python train.py --num_hidden_layers=12 --n_experts=12 --d_expert=288 --d_shared_expert=256 --balance_loss=0.0151 --init_std_router=0.0113 --attn_scale=0.125 --init_std_down=0.00775 --max_seq_len=512
Below are experts of layer 8 (counted from 0) of a mixture-of-experts language model. Rows are named router (the router's row for the expert) and show model dimensions 240-319. Each number is 50 + 15 x the weight over its row's rms, rounded and kept within 0 to 99.
After each expert's rows: "raises" lists some tokens whose logits its average output raises strongly, later layers aside. This comes from a sample of Wikipedia text that the model never trained on.

# expert 1
router:65 61 69 47 50 39 68 41 33 36 33 28 53 71 54 48 42 49 76 60 33 43 45 49 59 58 49 49 64 34 60 41 61 97 55 23 72 62 12 62 40 45 47 34 71 56 42 57 63 50 27 48 59 44 54 46 47 51 62 59 35 49 33 59 66 53 57 86 61 29 47 47 25 65 45 84 50 32 45 27
raises: " the", " a", " also", " ", " by"

# expert 0
router:42 57 55 32 36 38 59 43 44 35 30 36 77 58 65 41 28 39 78 75 47 42 41 28 49 41 52 50 45 35 76 58 65 84 58 31 57 70 28 54 22 70 36 77 61 50 33 39 72 62 18 65 63 51 63 34 62 67 72 48 40 49 39 65 49 45 36 57 49 56 34 64 46 52 72 62 76 51 21 38
raises: "1", "5", "9", "2", "6", "8"

# expert 11
router:42 50 53 53 23 29 48 56 28 37 39 34 51 56 74 48 35 51 44 42 37 27 48 35 48 39 47 47 47 41 71 37 38 67 42 22 70 47 39 59 30 51 40 49 60 78 38 20 64 39 20 65 55 37 70 62 55 54 60 55 67 53 50 57 52 28 20 58 59 53 24 79 44 56 50 47 77 43 38 49
raises: " and", ",", " (", " ", "\n", " or"

# expert 3
router:65 70 68 37 26 39 71 64 50 32 53 34 51 68 35 48 22 24 70 92 43 51 29 52 59 44 32 39 32 27 55 36 39 84 36 31 71 68 27 61 21 79 56 49 25 48 25 46 56 44 26 66 40 49 57 53 47 44 55 49 63 60 72 56 37 86 50 46 71 50 53 62 35 48 44 68 58 61 40 54
raises: ",", " and", " of", " ", " a", " ("

# expert 10
router:52 51 52 51 18 50 56 59 47 18 24 24 51 69 65 39 50 29 55 65 36 41 33 28 47 40 64 56 58 20 61 12 52 76 43 47 46 58 36 54 40 64 50 44 58 71 50 38 68 33 08 59 90 27 62 31 60 69 60 52 56 63 64 65 60 67 30 47 58 39 44 72 33 72 50 55 63 50 50 44
raises: " the", " and", ","

# expert 9
router:31 60 52 51 34 23 57 31 34 52 30 53 44 72 54 54 65 27 56 57 64 55 40 28 47 52 55 55 52 43 74 59 65 53 43 50 50 61 60 72 32 48 29 54 66 67 30 58 65 60 39 48 65 41 76 44 63 55 67 50 31 59 60 59 44 68 10 71 67 41 42 44 28 42 70 64 60 50 56 42
raises: "\n", " The", " In", " A", " It", " He"

# expert 2
router:55 45 61 32 38 24 59 66 36 55 50 38 47 51 53 33 25 23 58 68 50 41 46 38 43 46 53 27 49 21 52 35 66 55 50 37 76 60 48 60 23 43 69 55 62 73 24 21 64 41 35 70 55 35 54 31 67 51 64 82 52 52 50 68 49 67 30 57 45 56 33 35 19 41 64 80 66 67 60 52
raises: ",", ".", " in", " (", " and", " \""

# expert 6
router:31 70 66 49 32 23 68 49 41 49 35 27 56 56 60 56 62 36 48 60 60 38 48 46 56 49 52 22 66 28 62 34 59 90 53 24 58 65 40 50 39 58 54 48 49 72 36 34 64 44 21 49 85 53 77 43 81 63 53 55 36 59 39 54 39 58 57 77 62 40 50 33 59 52 61 61 72 58 37 51
raises: " the", " a", " their", " his", " its", " an"

# expert 5
router:26 24 59 45 47 36 57 47 32 40 51 21 67 68 63 42 45 36 58 56 51 48 38 48 59 58 32 49 28 33 85 51 60 65 50 57 70 67 54 77 36 54 25 41 59 55 38 16 68 43 29 49 56 35 74 50 81 42 67 59 58 62 61 43 67 38 56 56 55 50 19 60 40 65 60 46 62 66 55 53
raises: "\n", " ", " In", " \"", " The", " A"

# expert 4
router:29 68 60 57 34 31 49 55 39 49 44 24 58 61 65 45 69 29 50 75 45 43 33 35 80 48 41 30 28 53 67 49 64 64 40 44 78 53 58 47 30 57 30 52 74 60 38 38 67 47 34 50 71 43 64 46 79 56 46 51 44 59 58 46 45 62 36 76 57 65 45 63 35 60 69 63 77 56 47 40
raises: " and", " the", " as"

# expert 8
router:48 68 39 37 49 29 43 40 49 41 48 37 54 55 71 69 45 44 46 85 40 43 59 52 52 48 35 29 37 19 68 49 57 68 51 38 58 63 22 58 44 68 57 73 71 64 41 34 67 74 28 62 72 40 46 49 66 60 63 54 60 52 69 61 49 53 33 70 47 46 29 72 27 51 60 49 62 39 46 44
raises: " and", ",", " in", " a", ".", "-"